config = dict(
    lr_router=0.000303,
    n_head=7,
    grad_clip=0.5,
    seq_len=1024,
)
Below are experts of layer 9 (counted from 0) of a mixture-of-experts language model. Rows are named router (the router's row for the expert), up (a neuron's input weights, with its number), down (a neuron's output weights, with its number) and show model dimensions 64-127. Each number is 50 + 10 x the weight over its row's rms, rounded and kept within 0 to 99.
After each expert's rows: a language model's description of what the expert responds to. This comes from a sample of Wikipedia text that the model never trained on.

# expert 23
router:51 43 60 58 70 45 56 57 49 59 33 51 63 56 55 37 46 57 42 65 52 60 45 39 55 61 44 47 40 42 44 44 47 71 41 44 61 35 46 39 40 42 51 49 65 42 61 65 49 46 66 48 67 45 60 40 48 79 57 46 55 56 55 54
up0:41 58 49 36 64 46 68 51 46 51 49 65 43 45 50 30 55 37 49 74 39 59 55 45 58 58 41 62 54 47 49 61 49 49 59 54 54 45 50 41 62 45 56 46 50 43 47 64 58 57 65 50 38 49 52 56 63 47 39 42 37 39 45 66
down0:41 53 54 50 55 67 67 49 40 53 51 40 53 57 61 42 52 58 48 77 46 18 52 51 46 63 57 67 66 36 50 43 43 38 57 54 61 33 53 35 54 65 54 73 40 56 50 50 46 57 38 68 55 36 74 40 44 39 39 49 45 53 48 38
up1:41 42 42 47 65 52 54 43 52 48 55 33 35 43 35 47 54 33 66 45 49 56 62 45 63 55 61 41 67 46 51 44 46 55 46 50 39 49 46 60 54 62 54 56 66 55 49 53 66 62 42 71 52 40 68 47 43 46 44 65 60 63 65 39
down1:51 43 54 48 55 43 50 48 52 49 56 31 51 55 45 56 50 44 47 42 61 41 41 45 57 41 39 53 48 48 54 44 30 55 43 55 71 45 60 46 53 54 78 53 48 60 39 43 32 55 63 45 56 64 47 47 57 49 66 38 36 59 62 54
up2:46 52 50 68 54 59 44 43 46 31 52 55 42 54 57 45 54 44 61 46 58 70 46 31 40 42 65 41 46 42 36 27 32 64 51 53 62 27 37 56 40 53 49 58 44 48 60 51 44 42 37 52 54 61 63 47 65 48 43 23 44 55 42 31
down2:51 37 66 42 41 48 46 48 54 60 53 42 37 55 41 55 37 54 58 47 58 64 74 53 39 45 58 46 61 27 40 48 49 80 64 62 41 40 50 44 55 66 65 39 52 63 37 48 54 35 64 65 55 70 32 60 44 51 46 53 45 51 51 44
What it handles: Year tokens and year endings in date ranges, tenures and citations, e.g. (2010–2014), (19 then 45, May 2018.

# expert 20
router:52 48 41 63 58 39 46 35 37 62 53 64 65 64 45 58 50 51 48 57 54 62 39 44 56 50 36 51 41 49 27 61 30 57 48 59 53 23 42 43 46 33 52 48 45 35 51 46 44 52 63 55 55 47 69 46 49 44 67 51 66 42 54 60
up0:71 54 68 34 61 42 61 40 54 43 81 49 41 47 45 56 53 45 53 50 49 52 56 40 56 42 53 60 35 44 60 49 34 55 40 48 39 45 38 49 49 30 45 70 51 55 75 26 50 47 56 78 48 38 73 74 47 46 58 60 74 40 49 47
down0:62 65 64 63 51 48 50 50 57 54 55 43 50 52 55 54 59 51 44 43 63 49 64 55 54 28 42 57 38 47 62 49 38 43 37 37 43 40 44 43 60 64 59 41 48 45 59 49 50 45 54 44 43 47 64 45 37 44 68 52 41 51 49 52
up1:54 46 57 51 39 47 67 48 49 55 55 49 44 43 35 53 41 33 30 37 51 50 61 58 58 47 61 52 45 57 42 52 47 53 59 59 47 60 44 55 44 25 69 50 66 36 41 50 39 37 54 42 56 49 43 61 48 46 58 40 47 60 64 59
down1:53 56 45 57 34 31 57 42 29 63 59 50 48 52 54 53 46 27 40 52 45 55 80 54 57 39 44 53 61 40 66 63 43 43 44 43 60 64 54 46 55 57 41 59 34 43 56 40 76 40 56 50 44 42 48 48 39 44 45 52 48 61 48 67
up2:42 33 54 54 43 45 61 44 52 67 38 45 47 67 43 64 44 49 36 48 22 72 37 48 44 43 62 55 57 51 43 44 52 44 38 58 50 41 56 44 72 43 66 51 35 31 47 29 37 61 60 36 62 69 48 56 53 62 45 42 36 54 55 72
down2:52 51 47 73 53 55 46 64 51 52 35 41 49 56 43 47 55 63 40 57 43 53 38 73 40 38 54 69 60 37 50 38 46 50 45 50 54 56 50 33 49 32 41 65 55 49 39 56 38 57 34 60 69 67 44 48 35 55 49 65 56 43 60 23
What it handles: Adjective-like first words of proper names and titles, such as Red, Best, Dark Horse, Deep Purple, Pro, top, special.

# expert 8
router:56 34 48 62 59 50 47 70 72 31 46 48 49 49 49 33 60 42 34 58 49 42 55 53 45 55 49 34 50 34 59 65 54 46 48 58 63 57 47 42 37 52 40 51 62 41 40 53 42 45 72 43 43 44 50 41 39 61 64 52 47 51 46 37
up0:54 59 47 44 60 44 55 41 43 56 38 46 48 45 42 46 28 41 45 46 49 38 32 52 58 53 51 47 45 46 48 43 40 28 57 57 31 44 46 46 32 54 39 49 53 65 61 64 49 51 45 50 52 39 42 47 40 46 85 76 47 50 39 51
down0:54 53 49 60 57 36 50 42 71 41 60 51 33 28 44 52 67 56 45 54 69 66 45 48 46 48 70 45 66 54 59 59 61 60 40 43 52 35 64 38 51 39 45 49 62 50 53 41 39 52 34 66 42 43 54 42 54 39 42 46 46 57 42 65
up1:51 49 71 50 32 34 54 54 52 51 41 27 56 58 53 41 47 56 33 50 48 27 35 42 44 44 52 56 47 50 47 56 48 43 47 64 45 38 40 66 50 47 53 55 43 64 45 58 36 67 47 47 48 66 47 54 37 53 64 41 41 57 62 59
down1:54 50 45 45 40 57 54 46 41 48 73 42 54 52 65 62 53 48 52 41 54 50 49 50 41 34 59 52 41 57 53 33 52 42 61 63 46 48 41 53 47 64 48 48 32 43 44 52 55 54 43 71 51 46 45 41 48 63 57 64 56 71 57 54
up2:42 51 44 72 31 49 46 54 46 59 54 35 51 47 36 54 43 53 40 53 39 53 48 42 51 39 46 35 54 30 39 50 41 35 43 48 49 53 57 55 52 25 67 39 40 45 44 48 50 44 68 47 46 46 58 38 63 51 48 50 60 70 40 39
down2:52 51 53 62 48 50 40 53 55 46 54 52 60 52 43 63 59 50 22 56 48 50 55 49 30 24 49 43 60 48 54 31 32 51 54 48 57 23 33 47 60 49 55 44 55 48 38 52 70 54 47 69 40 38 45 58 63 45 37 55 64 38 35 57
What it handles: Forms of be and have after a subject or which, such as is, was, are, been, became, in descriptive prose.

# expert 39
router:66 53 58 50 53 32 71 58 52 49 54 73 63 56 25 44 56 74 49 60 63 54 54 33 49 47 32 45 34 43 42 56 35 56 41 54 62 32 38 39 59 43 55 55 54 40 43 69 58 41 47 44 52 50 74 47 61 50 67 58 56 46 52 34
up0:58 49 48 46 59 47 69 59 40 47 40 53 53 54 41 50 51 34 45 55 73 53 33 68 52 41 50 42 49 48 57 56 51 63 27 36 65 66 52 53 50 52 67 50 51 35 45 23 45 42 39 50 31 35 58 46 58 55 37 60 70 57 41 31
down0:42 38 52 43 47 35 51 55 43 30 25 51 64 45 53 45 56 38 50 67 41 50 45 45 43 47 59 53 58 43 44 33 66 41 55 51 59 38 37 53 67 56 39 45 49 48 46 59 56 42 56 47 57 65 54 50 40 54 57 58 49 59 70 50
up1:36 62 40 57 41 49 49 54 42 46 65 38 54 49 38 39 61 57 61 65 47 45 67 44 63 46 58 26 39 39 58 45 53 50 63 51 71 56 59 41 41 40 45 54 53 57 56 58 53 56 64 58 47 30 48 46 56 63 49 47 39 56 56 48
down1:54 49 69 52 54 51 60 34 46 48 36 57 30 49 41 54 33 50 57 45 58 41 57 42 34 46 44 51 55 45 63 39 62 59 56 55 57 46 67 53 36 46 53 65 40 46 36 64 41 58 55 31 51 45 46 43 49 59 67 62 44 63 73 28
up2:47 40 43 47 50 56 45 49 59 30 40 58 59 42 41 53 55 60 39 51 53 46 58 56 48 60 53 58 58 36 65 57 51 47 56 47 36 38 49 43 36 22 44 45 48 74 42 54 40 39 47 69 52 58 59 54 63 34 68 38 31 36 35 39
down2:52 58 48 53 46 53 45 45 32 45 60 52 38 64 55 39 49 49 67 69 41 60 40 46 42 43 56 62 68 74 67 50 54 45 60 34 48 41 31 44 54 28 39 42 39 65 55 50 48 55 63 56 37 30 59 61 54 43 54 50 60 53 49 42
What it handles: He, she, who, and pieces of personal surnames and given names, often completing a name, e.g. Deak-ins, Sl-ater, Vin-ay-aki.

# expert 27
router:52 49 50 63 58 30 60 58 53 35 37 62 46 62 51 51 57 54 24 66 58 49 40 28 48 52 44 36 68 33 41 42 43 62 43 50 57 54 42 37 57 42 45 55 48 32 46 64 51 35 50 52 51 45 58 24 72 61 58 58 47 55 57 58
up0:58 35 42 61 46 60 53 44 51 59 34 43 53 54 40 60 41 46 58 52 46 47 63 39 56 56 37 51 65 63 64 26 44 39 70 40 38 50 59 52 58 36 44 42 49 34 43 46 58 50 41 49 53 61 37 48 38 60 60 59 61 59 63 59
down0:35 23 50 43 61 40 71 43 47 66 58 39 55 50 40 50 58 54 43 40 59 47 71 56 29 52 56 49 34 52 44 42 52 50 44 51 43 63 44 63 47 58 52 57 31 62 45 53 42 59 56 64 40 51 48 50 44 39 60 36 44 69 64 42
up1:46 49 64 52 54 44 55 61 28 36 39 40 49 46 39 42 46 63 47 67 62 69 51 54 50 45 63 52 48 59 44 39 49 66 40 75 53 51 61 56 42 63 37 49 47 56 35 46 38 46 45 60 38 48 54 41 44 46 64 41 58 58 65 59
down1:62 46 49 56 54 69 50 58 62 47 54 66 43 42 42 53 29 19 61 45 62 35 38 45 67 52 63 44 46 50 43 64 51 47 43 69 34 48 45 58 37 53 54 56 69 43 32 52 59 49 50 37 33 52 55 54 41 51 44 41 57 48 48 60
up2:43 45 48 48 43 64 38 50 56 45 45 57 56 44 52 45 50 52 50 40 70 41 38 49 49 33 59 31 50 50 66 40 46 33 42 64 52 57 62 36 69 60 33 56 51 48 54 53 61 38 43 58 63 57 61 37 47 42 31 58 42 44 66 52
down2:60 49 43 59 59 51 57 46 51 46 55 39 43 59 52 50 43 40 49 55 47 52 63 64 41 48 41 78 56 55 62 63 56 56 47 50 41 65 32 33 62 56 62 62 35 47 42 54 43 63 51 52 64 41 30 43 49 56 73 57 51 68 31 49
What it handles: Word-internal pieces of non-English names and words, especially vowel endings like e, ie, ue, ore, e.g. Rib-e-irão, Vig-ore-aux.

# expert 32
router:43 39 31 66 41 47 40 52 68 57 49 61 59 51 29 25 57 58 41 58 69 44 44 38 47 43 46 25 58 34 62 45 38 54 42 33 66 49 41 51 46 44 44 43 54 36 46 60 62 47 48 47 56 55 51 44 47 54 61 42 44 37 61 57
up0:49 45 65 68 42 32 35 32 51 58 45 45 66 50 50 51 59 68 43 42 54 39 48 40 65 58 46 30 45 45 60 53 41 46 54 50 34 32 44 42 55 47 40 44 75 57 38 53 35 37 36 54 53 62 47 51 49 55 41 57 47 54 50 41
down0:61 47 53 52 55 62 61 59 53 50 73 46 51 59 50 52 38 43 71 49 38 64 56 53 64 49 51 50 44 45 32 48 53 41 60 66 48 53 60 38 43 37 35 65 40 56 46 28 47 40 52 43 46 52 52 38 50 70 70 43 64 50 72 42
up1:53 41 70 47 48 47 64 33 52 47 38 40 53 57 58 69 41 53 53 61 56 51 33 38 51 45 41 83 52 44 47 49 52 49 51 55 21 38 52 40 40 61 56 52 48 46 49 60 54 32 48 58 58 43 68 38 69 57 71 44 33 48 57 38
down1:42 48 60 58 31 46 55 74 76 40 50 45 61 51 54 61 40 55 37 42 57 63 55 45 46 42 54 52 67 35 59 48 59 52 48 33 55 52 34 44 57 41 55 33 56 37 31 69 54 56 51 51 49 38 52 58 40 37 65 43 55 37 56 56
up2:45 41 52 75 57 53 57 46 59 49 42 56 51 41 51 33 34 56 32 68 46 40 41 50 53 45 53 37 49 40 73 60 41 52 46 30 65 54 47 39 61 58 66 57 51 62 25 57 40 48 55 38 59 49 33 70 47 44 41 36 55 45 38 51
down2:54 57 45 29 50 56 51 44 39 48 50 67 41 50 39 59 41 51 55 55 54 43 47 39 50 51 50 43 42 50 39 70 44 41 65 70 29 66 44 50 42 43 61 42 46 46 51 50 53 43 41 52 50 51 41 56 42 55 32 58 47 50 52 36
What it handles: First word pieces of longer words and names after the or of, such as dep-letion, ab-lation, Mar-iupol, New York.

# expert 5
router:46 61 35 75 65 48 37 60 59 40 40 48 54 61 33 45 55 60 29 54 55 45 46 43 45 60 52 39 43 29 34 43 42 49 46 61 54 53 38 57 55 40 48 53 58 41 39 49 54 45 46 53 55 49 65 57 46 56 61 44 55 35 58 39
up0:47 41 47 22 44 49 33 49 44 32 49 39 46 49 57 35 37 72 45 37 49 49 53 53 52 56 53 37 24 66 40 49 65 43 72 56 56 75 43 42 66 40 62 60 45 44 50 47 40 49 47 57 46 47 60 65 48 52 67 61 50 28 61 39
down0:53 52 45 55 54 39 49 45 33 52 59 50 38 45 58 46 49 57 48 37 37 40 59 62 56 67 54 46 54 48 61 56 38 48 56 42 56 39 55 40 54 46 35 48 57 43 58 45 67 57 40 49 54 61 49 33 36 57 31 34 61 57 41 50
up1:40 47 62 56 40 26 39 49 50 30 54 54 48 40 40 45 42 35 44 47 60 53 47 64 44 63 54 90 59 46 38 41 43 63 60 46 53 54 44 54 62 71 44 59 60 41 48 47 58 46 48 35 59 35 49 43 46 50 53 52 61 66 58 40
down1:43 47 45 56 49 53 32 49 50 57 68 35 56 67 70 47 51 47 64 44 57 40 55 23 41 45 37 50 44 40 49 63 36 37 40 57 40 43 44 61 58 44 53 52 37 68 45 66 56 45 52 58 32 50 51 46 66 43 66 42 51 42 66 56
up2:51 36 39 35 34 44 34 49 43 39 39 68 69 60 46 48 50 49 35 47 52 48 43 57 45 50 61 39 46 52 49 63 50 51 50 42 49 55 69 38 39 43 53 37 68 39 38 36 55 52 49 50 53 71 54 61 42 50 42 54 41 40 44 61
down2:45 60 43 54 53 58 48 46 45 41 53 49 65 57 41 55 53 57 47 58 50 59 69 59 46 35 54 38 41 52 41 53 49 61 40 46 61 54 31 50 51 66 54 48 47 53 60 37 51 48 62 46 46 53 49 62 29 56 44 46 61 44 43 49
What it handles: Pieces of Latin and Romance words, mostly genus and species names in taxonomy lists, plus particles like de, des, la, et.